config.toml
activation = "swiglu"
router_score = "softmax"
init_std_router = 0.00727
n_kv_head = 2
vocab_size = 8192
norm_eps = 1e-05
rope_fraction = 0.75
schedule = "wsd"
Below are experts of layer 8 (counted from 0) of a mixture-of-experts language model. Rows are named router (the router's row for the expert), gate (a neuron's input weights, with its number), up (a neuron's input weights, with its number) and show model dimensions 0-127. Each number is 128 + 24 x the weight over its row's rms, rounded and kept within 0 to 255.
Before each expert's rows: a language model's description of what the expert responds to; "comes after" lists some tokens at least twice as common just before its tokens as in all text. This comes from a sample of Wikipedia text that the model never trained on. Tokens count by the router's weight.

# expert 42
Description: Adjectives and adjective-forming endings like -cal, -tic, -ological after a/the, such as national, political, local, clinical.
comes after: " a", " the", " and", " of", " for", " an"
router [134 119 112 123 116 139 118  98 131 141 125 178 137 141  97 108 146 103 102 143 136 151 116 122 136 115 105 114 130 100  74 127 172 158 149 109 109 112 129 147 125 125 126 129 114 111 167  89  82  91 115 148 155 114  83 134 121  90 137 121  72 110 166  72  75 156 139 124 134 129 125 155 119 132 103 100 117 148 150 112 163 164 138 127  76 133  97 137 133 166 118  98 158 138  68 179 135 101 127  92 121 118  86 146 129 143 111  91 142 121  96 104 137 145 154 136 151 128 128 126 135 109 134 123 145 139 113  90]
gate1 [132 174 138  90 106 114  92 159 132  95 128 133 114 117 125 115  97 117 153 141  95 133 136 110 115 178 125 142 161 151 151 116 102 128 126 109 126 138 107 100 116 130  97 177 118 116 140 135  82  81 130 108 116 120 123 167 146 118  85 112 101 161 112 130 127 133 104  73 161 128 133  97 160 148 146 114 116 111 141 110 126 125 110 157 134 138  80 125  96 164 113 140  98 101 118  97 129 175 122 149 134 116  98 152 111 130 101 191 125  98 104 142 122  91 103 127 133 131  99 113 106  82 101  85 166 121 104 109]
up1 [136 128 135 120 100 144 151 177 143 126 122 135 182 100 136 136 131 137 153 191 160 135 163  67 158  94 103 157 104 112  93 139 126 136 131 137 132 151 145 120 111 110 131 102 156 120 149 147 111 140 155  95 103 122 118 165 162 104 189 141 135 111 135 142 106 120 120 139 121 128  98 140 153 174  73 153 135 112 132  97 160 152 161 124 131 133 133 134 135 166 137 139 129 176 113 160 136 123 131 148 151 132 179 139  83 106 147 157 173  92 114 136  78 157 137 112 103 143 153 118 124 133 107 122 113 125 128 127]

# expert 4
Description: First piece of a capitalized word at a line or heading start or after a parenthesis, such as D in Doubles, Se, Rep.
comes after: " (", "\n\n", "=", "-", " \"", "\n"
router [134 117 108  79 117 165 151 149 112 127 115 127 153 129 178  99 128 169 128 129 133 123  95 169 144 107 161 134 117 152 172 136 166 144 120 155 193 160 138 121 135 165 136 147 120 139  79 119  92  89 134 134 165 147 143 108 126 154 134 139 142 144 137 111 145 103 136 148 146 149 135 134 127 142 129 148 105 154 140 139 121 158 107 159 131 167 186 131 153  89 116 162 155 136 173 134 113 151 121 109 103 159  97 146 132  87  98 131 112 142  96 117 145 144 139 134 152 100 141 171  94 147 141  79 126 103 157 126]
gate3 [114 124 159 132 125 112 154 135 164 146  63 135 153 120 137  84 112 117 122 141  20 128  82 171 141 159 114 108 131 147 123 123 134 146 133 118 112 146 108  81 143 122 123 145 134  99 115 135 144 124 114 117 120 146 116 128 131 126 146 178 122 117 121 161  73 120 133 137 140  99 153 126 129 155 111 130 151 148 144 137  97 127 100 142 111 136 149 168 101  93 186 115  97 147 153 102 118 121 127 140 116 112 113 111 146 100 140  79 121 133 129 103 122 141  82  90 128 100 151 123 130  99 131 116 138 115 146 176]
up3 [154  85 121  85 112 121 140  96 120  88 108 129 109 126  86 120 129 121 155 151 137 132 126 139 157  96 131 162 136 106 130 116 142 166 128 101 122 150 107 145 145 161 164  98 202 158  94 114 113 112 113 116 143 127 136 141  96 145 144 118 126 118 127 102 138 202 167 151 129 162  95 174 103 123 106 164 136 122 139 121 125 149 132  82 100 170 141 141 139 102 125 107 157 135 137 112 122 110 122 140 161 101 153 109 160  83 107 104  71 122 154 132 133 136 106 164 125 115 126 163 137 128 142 164 132 105 130 138]

# expert 0
Description: Words after prepositions like in, of, the: determiners and pronouns (that, this, all) plus place-name starts like South, North, United.
comes after: " in", " the", " of", " In", " to", " from"
router [152 139 122 101 160 159  92 112 142  98  93 149 130  73 126 140 140 149 126 132 112 155 132 132 145 131 151 140 113 123 105 113 148 116 120 118 133 107  92  89 177 115 124 168 116 178 129 117  97 102 145  92 143 144 115 105 143 121 114 128 107 126 155 181 170 166 170 145 129 131 100 142 121 160 126 154 123 135 175 128 159 155 151 110 125 118 124  90 114 157  98 140 117  86  97 169 159 108 161 104  97 100 117 122 105 155 126 121 106 147  97 125 111 140 158 109 123 142 169  89 186 117 111 119 107 129 100 149]
gate1 [121 116 138  72 171 110 109 119 133  93 102 164  79  88 136 120 131 122 146  96 133 152 124 154 134 178 118 101 132 133 104 102 171  75 132 123 128 152 151 124 152 170 152 152 158 134 166 144 125 103 140 115 112 109 109 143 140 101 110 173 124 175 140 164 134 176 129 147 144 146  97 126 130 133 123 151 119 140 122 119 143 136 135 173  78 151 143  75 122 125 154 142 148 149 136 162 124 109 109 124 129 143 117 113 147 150 102 111 122  91 114 132 111 162 139 164 141 109 166 122 129  99 124  96 155  90 155 159]
up1 [151 119 136 152  93 126 115 105 138 131 141 146 126 120 158 107 141 105 101 165 108 155 107 122 101 140 125 121 142 114 183 119  85  78 136 141 146 141 141 152 109 116 101 119 156 124 166 135  91 123 128 162 110 139 127  64  89 145 135 142 129 136 144 147 127 142 108 125 102 147 124 114  77 142 122 110 181 141 121 106 172 144 127  87 165 124 102 135 141 142 119 148 134  96 154 143 147 167 132  81 134 148 121 149 144 120 147 146 159 153 158 137 137 116 171 144 140  96 112 167 113 114 108 107  85 194  90 148]

# expert 58
Description: Opening consonant piece of a lowercase common noun after the or a, often in physical descriptions, such as sl(opes), sp(ars), ce(ment).
comes after: " the", " a", " and", " of", " The", ":"
router [119 134 153 139 104 154 116 150  89 142  93 162 115 129  97 164 113 150 104 110 135 156 118 107 122 118 128 161 130 111 132 141 151  58 144 106 215 121 114 143 124 136 123 137 160 147 133 118 126  97  74 102 122 117 136 141 146 144 127 168 143 135 152 121 164 129 145 142 114 162 103 138 110  88 113 117  90 138 123 102 163  98  85 169 115 122 131 108 126 155 107 130 116 127 136 151 138 149 102 142 161 138 189 126  96 121  96 159  90 108 174 109 144 110 114 103 133 126 146 161 157 110 130 115 120  95 126 140]
gate1 [101 154 107 103 121 145 130 131 126  91 114 161 112 117 155 114 120 136 134 173 120 111 154 149 111  86 176 155 138 121 120 123 177 128 158 129 109 159 139 112 123 129 135 142 144 111 142 136 142 128 141 120 151 122 106 152  98 119 173 133 116  95  76 145 136 147 109 121 172 136  83 143 110 118 139 159 140 143 161  98 125 129 138 121  89 118 111 148 108 117 144  55 100 103 146 113 102  61 107 127  87 163 138 160 119 101 132 154 102 138 133  95 151 116  96 131 129 119 119 137 142 148 108 160  92 157  68 148]
up1 [123 118 135 126 142 122 108 105 159 129 127 126 122 113 136  85 159 147 150 134  95 142 103 110 120 130 139  72 123 120  82 152 106 142 150 146 115  88 158  70 116 154 181 110  89 156 126 127 113 117 131 106 125 123 119  84 141 177 146 189 115 100 122 144 109  94 161 122 107 123  67 158 143 112 109  95 158 117 148 154 134 146 140 114 138 129  84 120 160  86 119 154 126 148 146 135  97 163 184 135 118 115 116 131 154 147 112 126 149 120 104 121 123  99 132 122 143 125 115 119  89 163 119 118 142 172 151 101]

# expert 6
Description: Opening parentheses after person names in lists and biographies before born or dates; also headings' =, line breaks, is/was.
comes after: " =", ")", "\n\n", "=", "\"", " is"
router [140 140 118 126  98 127 170 165 146 117 175 113 116 153 173 103 151  93 110 126 133 114 157 102 170 161  90 118 113 141  96  84 153  91 132 132 106 131 147 154 143 135 113  99 134 150 100 175 133 126 167 168 153 149 149  98 153 152 159 129 126 130 113 127 129 121 163 127 108  96 126 142 145  94 155 106 184 154 106 146  96 149 102 124  94 110 107 155 170 134 143 135 159 109 145  85 104 147 149 100 135 126 153 112 131 137 119 132  91 175 140 144 112 156 127 105 116 123 101 137 115 129 107 153  97  94  88 131]
gate3 [ 96 152  94 136 164 124 109 169 121 129 150 131 127 116 153 119  98 135 124 129 130  99 126 142 140 102 121 147 176 114 111 157 164 139  92 172 127 135 124  92 123 100 180 102 127 139 146 131 116  96 149 145 105 111 139 130 147 113 140 127 123 126 117 116 105  83  77 123 121  83 100 126 131 143 149 111 166 152 135 143 120 147 140 119 119 162 101 109 109  85 151 124 128 169 115 130 141  97 113 121 114 132 111 181 100 117 117 134  89 152 120 184 125 143 118 141 194  82 168 136  94 128  97 173 123 168 105 129]
up3 [115 137 115 134 173 129 100 135  95 132 122 144 102 153 154 102 104 139 110 132 129 150 127 164 122  95 115 144 149 146 130 132 147 137 119 119 120 124 128 111 162 138 164  85  99 117 114 136 125 117 161 153 120 113 147 120 130 127 103 161 134 202 143 137 140 113  87 120 130 112 137 128 149 116 166 122 140 120 138 141 152 132 147 145  88 103 101 120  99 122 134 126 185  91 125 118 156 160 100  73 158 162 122 133 144 135 108 139 136 140  95  96 128 154  51  99 169 109 173  93  62 123 112 124 125 133 158 112]

# expert 62
Description: Equals signs closing or opening wiki section headings, the blank line after them, and degree or minute signs in coordinates, as in ==See also==.
comes after: "=", " =", "\n\n", ".", "″", "°"
router [111 167 110 145 105 102 172 109 128 113  92 101  88 162 167 132 136 123 132 128 119 131  70  94 138 153 147 110  85 179 129 114 151 138  94 140 111 149 155  99 118 153 163 108 115 125 143 156 116 105 109 134 128 172 146  89 174 159 137 173 130 124 132 146 126 144 141 129 124 121 115 121 137 135 146 130 179  94 122 144 128 134 103 126 106 125 173 136 163 124  89 145 139 143  92 100 134 129 142  96 123 122 117 114 122  95 102 120 128 117 147 137 104 147 132 114  71  87 148 138 107 132 108  85  84  81 101 142]
gate4 [127 145 111 156  94 116 127 171 145 153 105 126 138 134 127 124  80  96 101 130 156 109 156 140 133 223 131 154 115 113 164 176 148 135 134 164 153 142 133 145 116 142 121 171 161 167 128 144 100  91 124 118 125 129 135 134 130 130 126 123 106 128  95 118 115 140 118 140 111 103 111 130 189 143 123 113 121 153  92  87  83 153 142 123 118 131 145 145 131 121 169 133  75 114 121 140 156 147  95 154  99 161 118 147 161 149 129 130 148 112 165 146 112 105 142 123 106 148 107 119 121 156  90 105  92 118 153 159]
up4 [120 161 119 158 107 143 147 166 124 132 126 142  98 119 139 123 121 137  92 143 133 161 116 154 146 177 114 130 121 123 145 184 167 125 152 135 121 111 126 129  92 155 136 111 108 154  93 148 118 107 116 135 118 190 159 107 141 127  92 126 119 139 118 111 142 113 188 117 130 118 134 106 141 111 121  93 136 131 152 163 101 186 104 123 128 167 162 123 146 133 100 177 147 101 119  84 152 109 104 120 106 160 144 117 161 150 159 126 152 131 138 109  80 137 142 126  94 105 128  88 102 126 104  87  89  96 156 153]

# expert 47
Description: First piece of a word that starts with a consonant cluster, such as thr in thriller, bl, dr, cl, sl.
comes after: "-", " \"", " a", " to", " and", " The"
router [116  95 136 106 117 101 104 156  96  92 152 120 150 142 112 155  88 136  94 106  98 135 133 118 136 109 118 139 163  97 168 156 137 135 147 133 193 134 127 132 130 121 130 125 136 153 143 110 142 137 144 148 171 113 123 137 110 162 120  97 148 156 134  99 135 159 149 143 167 155 122 138 119 126 115 177  95 136 138 105 122  88 104 144 122 145 129 128  86 142 150 142  76 165 140 151 121 122  64 121  91 147 138 192 121 122 140 135  73 160 141 147 122 125 136 111 145  82 138 137 171 119 117  91 108  98 144 137]
gate3 [136 110 136 104 125 140 149 139 134 109 151 136 111 162 134 137 142 102 132  99 139  97 123 179 169 152 152 142  82 150 132 108 143 143 124 143 193 172 151 153 137 144 149 124 146 176 119 160 111 126 150 126 105 119 161 126 168 108 159 118 138 156 111 167 150 112 113 147 121 135  87 118 133  92 126  68 120 151 117 135 124  97  91 117 140 105 106 185 135  99 104 150 136 162 140  87 123 153 155 155 154 125 156 115 139  77 142  79 126 119 152 117 142 147 106 109  90 132 169 137 160 107 115 128 114 118 126 134]
up3 [130 111 139 128 110  71 127 165 150 116 107 104 108 137 123 128 135 135  79  93  87 114  81 106 145 116 111 109 112 160 124 149 123 163 121 138 100 111 128 149 105  86 166 115 117 131  83 154 162 101 122 105 163 135  67 116 132 131 164 129 148 146 119 106 117 112 115 147 144 152 156 149 153 157 143 122 119 140  87  95 147 127 166 130 113 121 104 148 119  99 146 137 150 131 130  99 102  65 109 106 147 149 139 152 147 105 106  99 116 124 131 132 103 134 148 114 137 130 109 148 147  59  93 139 142 169 120  82]

# expert 59
Description: Paragraph breaks before new article or section titles, especially after infobox data lines, plus sentence-opening The, the and Its.
comes after: ".", "=", " of", "\n\n", " in", " |"
router [118 142 141 150 157 133 123 101 139 159 156 134 113  83 181  81 152 105 159 115  87 145 104 115 130 131 126 150  76 153 140  65 166 133 110  86 101 128 152 111 154 135 106 107 126 112 120 145  77 119 101 105 156 154 120 101 135 141 101 140  89 161 133 147 137 146 113 115 110 143  92 158 104 124 134 121 161 101 147 130 149 136 138 135 116 133 130 133 128 146 165 115 143 114 110 122 157 152 128 110 196 105 154 131 108  81  74 117 134 109 133 115 143 118 113 114 152 157 153 118 119 148 120  94 118 113  87 160]
gate4 [115 154 169 135 174 144 178 149 150 147 160 127 154 158 133  93 135 133 154 176 129 144 165 137 108 115 156 166 122 150 126 163 152 108 131 118 132 125 125 117  77 131 186 133 193 103 103 134 142 125 130 125 109 141 125 134 107 141  97 138  96 142 135 130 116 101 111 103 110  92 122 102 138 113 141 135 105 184 104 109 146 135 127  84 120 122  70 132  97  78 139 124 129 124 106 108  95 134 192 108 139  94 145 107 145 138 125 113 142 137 111 122 162 107 122 105 147 118 120 132 123 153 163  98 151 129 152 141]
up4 [129 152 133 135  92 151  88 100 121 107  89 152 127 132 135 138 116 108 186 144 169  97 124 144 152 119 132 120 172  98 155 158 131  90 135 169  87 120 108 115 150 159 121 157 139 147 164 134 125 138 152 153 126 139 101 128 164 112 122 110 134 140 135  88 106 133 106 125 117 138 113  98 105 101  74 130 164 123  83 106 119 100 141 117 103 129 124 129 165  86 110 116 165 163 124  81 128 126 159 120 139 129 126 156 119 125 108 115 169 155 100 134  98 135 142 105 142 116 132  78 112 159 123 155 100 138 191 142]